config.toml
num_hidden_layers = 12
normalize_top_k = false
lr_router = 0.000276
doc_mask = true
Below are experts of layer 8 (counted from 0) of a mixture-of-experts language model. Rows are named router (the router's row for the expert) and show model dimensions 256-383. Each number is 500 + 50 x the weight over its row's rms, rounded and kept within 0 to 999. Numbers have three digits each.
Before each expert's rows: a language model's description of what the expert responds to; "comes after" lists some tokens at least twice as common just before its tokens as in all text. This comes from a sample of Wikipedia text that the model never trained on. Tokens count by the router's weight.

# expert 59
Description: Direction and region words starting place names, such as South, North, West, East, Central, United, usually before States, Africa, Carolina.
comes after: " the", " in", " of", " and", " a", ":"
router:475427526485463510552492450513541468411514490532512427438513484478415584486546564532416483524558574529476515443478471496465539497525542449454510607543518485446442646588495576465576609502494465534461488536497541461486567500410515520441505583567491530392437471524375520438418387535493479439421442413530564431551550476412399474581439438515502599476471613560539476558604468465537498488509

# expert 50
Description: Role nouns after adjectives or articles in biographies and lists, such as member, politician, Minister, Lieutenant, footballer, sculptor.
comes after: " a", " the", " and", " as", " former", " American"
router:462562511593510556503489440525493530451530565521527503426513429489364478462484578565444559426486441504563529500490527550508539523547486476556517484544526587576523630494440527530607476576486565488568436554488404496505467485470559428445504514455551555373571461544530522496494448459430601521559448498506520475459515477577516451470573443506450500524547491502471514533450473450467477488471

# expert 55
Description: Abstract or event nouns right after the, his or its, usually followed by of, such as death, relationship, establishment, existence.
comes after: " the", " his", "s", " their", " its", " The"
router:445467475478489510516499519541518433542566505418441495452524455555539550469459545545531502423495555456434429466415416419544525429461474435487471497508530459522584558488529484480496437572473538531477545569498474408499493487464579590445485482587520547463493569495427450539530420480443624447467422552523503451566457525556464459598550483429495492492561565497525425518414601540473574533526

# expert 51
Description: Pipe column separators and |---| divider rows in Markdown tables, especially between header labels like Name | Prize.
comes after: "\n", " Candidate", " Year", " Team", " Result", " Party"
router:474493439516535537576484586508474506536496456525468480551476564487562596551521470487556440462419587464520389492504526567513469534468589473567449401549531562430499566565458545546463451584480475456520449527461554481428531514542462522518527531548536443417415549500534470534462581461573437595489515482439574494531483472428472544568547547561406508515531436484498526511460472475431479562463

# expert 2
Description: Pipes, spaces, line breaks and dashes that start rows or items in tables and lists, as in succession boxes before Succeeded by, or date lists.
comes after: " |", "|", "\n", ")", " March", "\""
router:491532590571466512483536455462461453459471533612444522468489504589462513494456596495485505567508512423538431533468606567529401434464524486430507548559465448540493463436481559589472546545426391478493538569439429558459525466448461541543471474493459529461503538512520557428453563459504402566555457549495454535522496502475551523424540546509446526464441433483487542525500530426516573542491

# expert 40
Description: Capitalized adjectives opening names of wars, parties, leagues and organizations, such as World War, National League, Democratic, International.
comes after: " the", " of", " National", " The", " European", "s"
router:395512520512532523534496543544546533457526527529472480557567508575440458549418547482537536536561620482542430441451561607588571472534555453566456457541530480525503510432450451491553549505551433522521494461552529583427588522477552480486475528586439571408431517551464446428540399575448476462485390394426528423482495465447426549563437493544543608501502583588469471486502459528409493470485

# expert 48
Description: The preposition on, often before a date, and day-number digits, as in On 29 September, opened on October 1.
comes after: "0", " released", " born", " held", " went", " based"
router:535439482438521536607548503508431541542499508464511458562536506484457523461484549495569535538439430579589545468465408480588513506414522516468523501527524531335463573524426493481494435522443437529530587471543579552461456465441491571458513519533486542549415408483431477527577545501507526517490550431398515494527425556456512548498483506510533540483412441539554542482544516527521550540429

# expert 41
Description: Mid-sentence function words like and, or, than, are, and quantifier adverbs such as most, some, often, usually, especially in descriptive prose.
comes after: ",", " are", " more", " well", " can", " is"
router:451540495545472437532465567524507491481575481454511536495534520537561452539555463498448568523518535465463417502496518407574450412485500490458462402490526551530390560543544433446495510470422534469456449443530622465422450482597406528531480506449605399555487569479513544468516597603555448521508568533444486516547543529471451490512434551547503407527515453512578423473491551523440508510441

# expert 16
Description: Digits inside coordinates, table figures and unit conversions, plus degree, minute and second marks and units like sq mi, km, lb.
comes after: ".", "3", "5", "4", "8", "7"
router:512452475542541470505541465406525550570513464515478581503485512462507445577427479451481542501551521490481449493589539407467536586444446546442566436574447391442499485481535462441448432460515482476465484483564499513593517484441460515503596486414567500578522554538555567493451476423514533481455554609489466462445532518547485509388573529543500552443432469445447534601586505467591497510540

# expert 13
Description: Words in biography passages about study and degrees, such as graduated, University, degree, his, and, from, plus section headers.
comes after: "\n", " University", " of", " degree", " College", " School"
router:496515573556470498473453483520491475408521526576437523485608491521411548574526593588490518405473527557460463499497499513609506577500463513439395560432596495545518420459477467557491463486585561513569574471502539433530577422416577550560357518535575542532480546578497415483494547431411587478511540494490458527465454518453453484464500414496480534553460566490547520543493458558442424514574

# expert 21
Description: Bare space, opening parenthesis or sign before a number in tables and score lists, e.g. (107.6, (#84003, −.
comes after: " |", ";", "|", " /", " W", " L"
router:536551474420495434493564526446515415478525455462516514466440465470458458504507434567442447563524484562553446568526551555478540536407610427438469364438573456432494495444525541447433441425604543539513482427469453440533437540497508484507506506484506491446500467500485507501481615457523493549476468536561474543529529548560576539581511443540422447458558508521483540594580506533540496481447

# expert 31
Description: Opening parentheses, brackets and quote marks, as in medalist(s), Original team(s), (PNP), and a quote opening a cited title.
comes after: " |", " medalist", ":", "|", " (", "-"
router:506478536498529515569575419536496497416519467453489610434451522537464567562451419532462438547467431506488468433475460481450556483493566494431414527451501458523582489548547522537515559557517496465583523430454434463475498574502454598536418520458462463459563420551553547477511520561573456466522515541549499414580525417477417549473449500491510496540585479473511450592486547559495457478577

# expert 24
Description: Demonstratives and modifiers after the or a preposition, often before time nouns, such as this, those, same, later, early.
comes after: " the", ".", " in", " of", " at", " during"
router:534451544516478481492479429535556461475563417522516476486555521491538544407526429494412532450485545560432586469528528573568490512436400459499450500496395430578477520456410450444568452464495465498498568478515478541469512429444418486526509487478503508455474592492537443441537512587549521412565411530499471409562454487444576497399475469519451463473474527511510483499414520533495402472480

# expert 7
Description: First names of people, usually before a surname in credits, cast lists, track listings and band lineups, such as John, Richard, Mike.
comes after: "-", ",", " |", " by", ":", ";"
router:465495531452447503541455424459431475455530502541494469543535571519455518545523515489476438507581533512528399441563467546462492597520590484444449518539495537491608474476499559542496565564591560470470483511448444560506482589409573465535512589465491553520463458517501457550430513554490524470472428484409573434499565449506481499472492456510566474517466521517526454576462504528490446448551

# expert 12
Description: Music and album vocabulary, the prefixes dis and dem, Binomial in taxonomy boxes, and closing quotes after song titles.
comes after: ".", "-", " \"", " (", " –", "\""
router:467511515454504507556430494563546489409452491544454489545581608481546503515557512565507395566491503515539468499578568562374493522491564535404459486453473429522535492480562543476445455414581578470585483470459506467522530423514564562453471498539540492421604486486550439522512540449512544471521472501562506554495526575465510548497524434523480441488478431504546543535481484554506431494559

# expert 5
Description: Single digit tokens inside larger numbers, years, times and ISBNs, plus number words, ordinal th, and Total, Notable, such as.
comes after: "1", "2", " ", "3", "5", "0"
router:428435428482539490526573389492538486474523480505471573539590560478483502560542563557518570521586439529450559574509446480543461498409492472514537551604541419568420382546428479463449505377517509551561492560536589557513547525545491525463489460483422528546522524517424495480511503507585458572528470535492462518569467391537517561581550494433579500489568500472483420593508611535543505419513

# expert 61
Description: Degree and minute signs in geographic coordinates like 73.988°W, plus capital-letter pieces of codes, initials and abbreviations.
comes after: " B", " R", " H", " A", " D", " G"
router:456576484521605533592448495406550502559493466444553482470514497473466522558539520504494444499554422434457511600456457434564540573512441475516580546444481517419553472530557446547475458584448432513519510488416538477492494445543415500520597546583512549515585524431506546452518480553407414412458548578570574534509498446497532486388596567502509517541528438412462604460600538458533418538472

# expert 17
Description: Line breaks before headings or new paragraphs, plus there/There in census-style sentences, According, and punctuation closing quotes or parentheses.
comes after: "\n", "==", " ==", "===", " ===", "===="
router:447517511451535558443539502478563375540450565495461432481536550566574517412471520451514513508491586460507524605467430440492423601581517489576469438479518442469531411575523551413544540540456582399421454565485553494511524438506452389590422574420470412578428543541562464498498422531545544539485484547466445591520499549461527576433504484586390450491521451460501400471497498514526534508540

# expert 3
Description: Articles and possessive determiners starting a noun phrase, mostly the, his, their, its, plus possessive 's in names like Harper's Bazaar.
comes after: "'", " of", " in", " at", " for", " to"
router:458544499558458483460425513514474514458536514544455417526473563480426574469546435482517427558537603494443492451507508491598502604413551551396514605526503457570416567449430604507508411496609548475508445496480484538514494496442504534460499521599460485470430518407434464488509469484537497463526429498507507525517521508338504487545452424510527527516561527577506447554424501523585402426453

# expert 47
Description: Word-initial name pieces after a pipe or space, especially Ch, El, La, Los, Sch, De, in tables, election results and proper names.
comes after: " |", "-", "|", ":", ";", " Har"
router:466392488552557549552539521443529514559434511492432543487480492445514576527528522524515380518450506486466532543483388472447528519551514505509590550432471517433524511558517475586519572542525510522538473535539540506449525448456439464542570571503529501489491432497411485467425524544588517464539540422423578576468540534481442426531483532474505591425471472489467619520501439468607433526519

# expert 39
Description: Single digits inside numbers, dates, scores and model designations, e.g. B-52, DC-6, 1–0, KSW 53.
comes after: " ", "–", "1", "2", "3", "-"
router:439547567528477473529469496517426473510453492424526525477501496483457479582593535562589571496550492445521521524530448397406525482483589453533470505497510508429576430424568498470458508464438495558478411443549535573531516543630485609533589560623507482555448492554548512422472486434511482586489413550475508558437434518550405501553563481450514507524459411498507587523508508533542473542404

# expert 60
Description: Election and sports table headers such as Candidate, Votes, %, Pld, plus middle pieces of foreign place and personal names.
comes after: " |", " K", " Sh", " N", " W", "K"
router:466426472447577488519467537539520430531549403553547558554531478469440542528603493485421449510496503483483485525461559520415565458450478500513553431411453541433573512482570428386548536492590542557491503516450520576508467508494455437600523514512484484492539482444435571535471410540535463561441572525518437489491540509575531544525471539450511532453544489408382487568532504488519479505524

# expert 29
Description: Field names opening lines in infoboxes and taxoboxes, such as Country, Length, Genre, Label, Born, Clade, mostly followed by a colon.
comes after: "-", ":", " (", "9", " chronology", " Running"
router:493526566431595456549484499572577568508583476525554463559450531405477547409538510475586499463482497384515469585554454449426455503564502543435571556547476412425442494502548414421431431475512484558538467575512451474544430445421607504483497536468465493519560438548503575521594592495467476518479409481416570435515539517558528486489473478492403584445518545476412464551582541444411443477426

# expert 23
Description: Digits in sports results tables, scores, statistics and measurements, table pipes, × and —, plus the word along in along with.
comes after: " ", "1", "2", "–", "3", "4"
router:571518476438536565540465391534525451488518452527444585498439482585529491570488465557409516442409419514477552551548515450468409490442538526519447500466537429359568554554468518425448409422418451568541538458432596497538481611541501583456522577469429466609474508572515521505520453446585462535468458503433541543474569504474496499546525507450514484425520586528456535552508437516490483444464

# expert 46
Description: Abstract nouns and noun-forming suffixes after the or a in expository text, such as role, number, concept, -ization, -ity.
comes after: " the", " a", " and", " The", "ic", " this"
router:484485462467497577496538480546463431528554548469452592487502495558563555452488559538608570507464508561549423444481539447482481520539510441440514430455566587482555495544491476527525530529512582522503533614527535425540524517402522442535503431431547385443525597493450395449568528473477558515500476587572502558506425465524415535579481521416512503565432554497498495444422550430401579547594

# expert 32
Description: Quantity words and determiners before nouns in running prose, such as all, many, several, these, both, two, various.
comes after: " of", " the", " a", " with", " all", " and"
router:524487453522498511541468499481489536564498544435430421437539525470567402518457492529443537498560517510410561518451519453542526489549472434484465594435498507663438606533405550499592570549522459531539476532479453547566506502533437549449519479546454441467477470448465470550550561493535487485516399510552478487482567399440560507526467455468505471537563581542560458515413463604445520448512

# expert 6
Description: Commas and words opening subordinate or relative clauses in narrative prose, such as when, where, which, who, however, until.
comes after: ",", ".", " However", " He", " but", " said"
router:472465538582511533467495528508493540472393473459415491448505455467545487412427419415500559478574534501551610434466431498542504404504462512541495398428550546475468466516467495525399434499462490479558466463508534519587411437549461528571448496513505453533503420475555499556486624503537547476523588573537462523532458571462463466474534514482496496439501412454502503466435436482556499513529

# expert 0
Description: First pieces of East Asian and other non-English names and romanizations, including CJK leading bytes, such as Da(iei), Pe(king), Sha, Hong.
comes after: ",", "-", " of", ":", "|", " in"
router:418484559489491407441373448502557528446523402517529523471529549464425480508394522425530496602461437553458455604553483483443479477508455468540441594510449562512521444415463485597479629502543467464492489501473487594460467523531419419438412472580510490489604524557567550491549403533426594547582497428400498402430451487497454535553551520458450521515493523517470579540569443501503454490564

# expert 43
Description: Line breaks ending infobox and list fields in sports and taxonomy entries, such as after "Position: Wing" or "Family: Erebidae".
comes after: " |", ")", "\n", " information", " (", " career"
router:484544467535505537544563425486518552530518456445493504555476466515510497504457432450519493519492557531515519501513441504506435462520517488472501411457523457450428499556539462413496447489454451587489504497570546449444477503562535567431460556444449534533409515541566442500470505555509472509395503492508558501432417522488532497562479470438410509491488507509492479481512494535478430567434

# expert 34
Description: Ordinal and sequence words in sports results and medal tables, such as first, second, third, final, next, last.
comes after: " the", " a", "s", " his", "-", " –"
router:522452467446524576575456447574589531545576474493554534497571461448432516534504443516497544498563485588426584477426550563486574476437480482536509430490477498569486571543508462495526469471418464490481556428532510443564595410526481591483585548530474470511511583465532403460499558541549521577474402479556560414552534526472583500492398524533588489475469508477413506486483531538416479441547

# expert 62
Description: Title words like General, Secretary, Director, Chief before of or to, plus am pieces in names like Sonam, and favor.
comes after: " a", "-", " the", " and", " an", " Chief"
router:455482558433475566493405526465548527529567583507503451543552479460388488455400531497490529487494491538459564422455501467514526473501437514529429527547529573525446527479515580559592433569435464443573418577464431463458539465490524451575509513484574522432483491522481520487506412437519498583497459390603522469465494519524564537488518451473425554499487517462532590456574552572458528473563

# expert 15
Description: Main verbs of giving, winning and taking after a subject, to or modal, such as won, gave, decided, asked, take.
comes after: " to", " he", " and", " not", " would", " they"
router:525514473598478486428568515500471468558471507582547533531483515459582440491505424498485407452440456542415478486510468445554500508397474532501544606509556476443485475439397558543455402466467435509535425439400452488522579512505488539529493555492471501545563470436408431441475596443462615498501524556548439467528511532462462382557498483579489508542527485544548494526570429536443504473538

# expert 14
Description: Country, state and organization names in sports results tables and lists, such as Germany, Sweden, NACAC, ESPN, BBC, after a pipe or comma.
comes after: " |", "|", ",", " United", " New", " South"
router:471528447520472428492498542561393483589549531483498560461467502477399443519424538543496503543486472565529536479490459529438458465564587496528540444466467558474450513554515523495426541507558425456481498441444526423465525568534510512468550522536478596489455517508512398424510523514475517600508436523508532487562580575524439468561461546527523418513578615465422490515555479568539513477484

# expert 58
Description: Short particles and single capitals beginning names or codes, often after an opening bracket or quote, such as del, y, X, SI.
comes after: " (", " \"", " on", ":", " Regulations", ";"
router:496536446574424467553478536418419453532609524446504504547596439434460436569423566459531395597458519454437465608556460599437534607530572489516475604493525481475550432500434503595576458514417523475562504433440510547517555497490519533516482500479503528571549534594430478404423479575531529492527507521547543514442448540418489549459518474448450478507546552521464606427459526497451528518540

# expert 22
Description: Articles and possessive determiners starting a noun phrase after verbs or prepositions, such as a, the, an, its, their, own.
comes after: " is", " of", " in", " with", " as", " to"
router:467460450546440540552442521499499494487567558515406381501492545517522489593552474448474473554533559497448468452522541433545543502566516552422487573472472532521489552422369526446591546475575479519569525490525507554508493459418486518423481469550542506493364511459445519471584539531533566447471435542443432466519547551445524523528528451552515589593513507600490483427512475618537515463499

# expert 8
Description: Percent signs, closing parentheses and cell pipes after numbers or names, especially census percentages and election or results tables.
comes after: "0", "7", "6", "4", "5", "3"
router:547520459401483384580515652452400519514517443498533490544560563481539489488527486482507539501532583512460525473451512537589434483472419541461507457481503485462421580528480494388440514497538426504410497427528501486603425406576512448490546426459488445579436490531450555453508570508397487612489408588550502445476512440358552533466435566535506462576473587468477436527597570541577550511473

# expert 33
Description: Articles and modifiers opening a predicate noun in biographies, e.g. a member, no wife, per game, deputy, vice, former.
comes after: " as", " was", ",", " a", " and", " is"
router:432535482511445438483436477527510502461461461583414403557423491523449461567476591531417496466582465422459458450498557553493584506554476505454430562418554511555535499464396573468531505557525542446559431485446475564490590451432579516477529507569518547514554502531504521530606493564476522497514454509524551474486579470459556455452543492516476496533521499498549450458468455543525390500538

# expert 54
Description: Digits and blank cells in census and sports tables, often after minus or plus signs, plus mid-word pieces of foreign names.
comes after: "–", "-", " −", " +", " Cor", " Bel"
router:518524447492526477459470443466633434527446528447520551550456478617575417537445557431526505472462551464449580567475559513566452563454568401583570444509524529585553532420580537567486490504418400574439590429600497498533404488503500448508582538447441429553439406413497472507526516475481489579405595534469514563401582540527377474534506540467599534559470519434479568527538510522510548533469

# expert 28
Description: Space tokens before numbers in tables, infoboxes and statistics, plus words like total, average, maximum, Sovereign and currency signs.
comes after: " |", "|", " ", ":", ";", " January"
router:445465482494461501459586582401530424579487565457589491432453487460513434480516491522536532548484470440530467445553553500411400538527536561502523481455482432557544498481442467474513483435522539442592592579521515527576502468455486464541519552522516515598514445509473565466530582388563581553482530531618524559575488531555574490454546568537447524504544568512491516380495486494484469470406

# expert 63
Description: Pipes and unit words in election result tables, after hold or gain, with votes, title, kg, mm, ±%.
comes after: "%", "0", "7", "6", "8", "3"
router:476451492490485534511555508557395432598444541562423520507547446412597485558457469466527575528514431571505428491460460548499489472429416467469412413478556439499580471407509523555493471494463567570437492423561525435541471438536605432425461483510599438480438606549499504495496494563521606469433496490549539522428510506409492473549553571382540531545460452393527523471519544477545540472434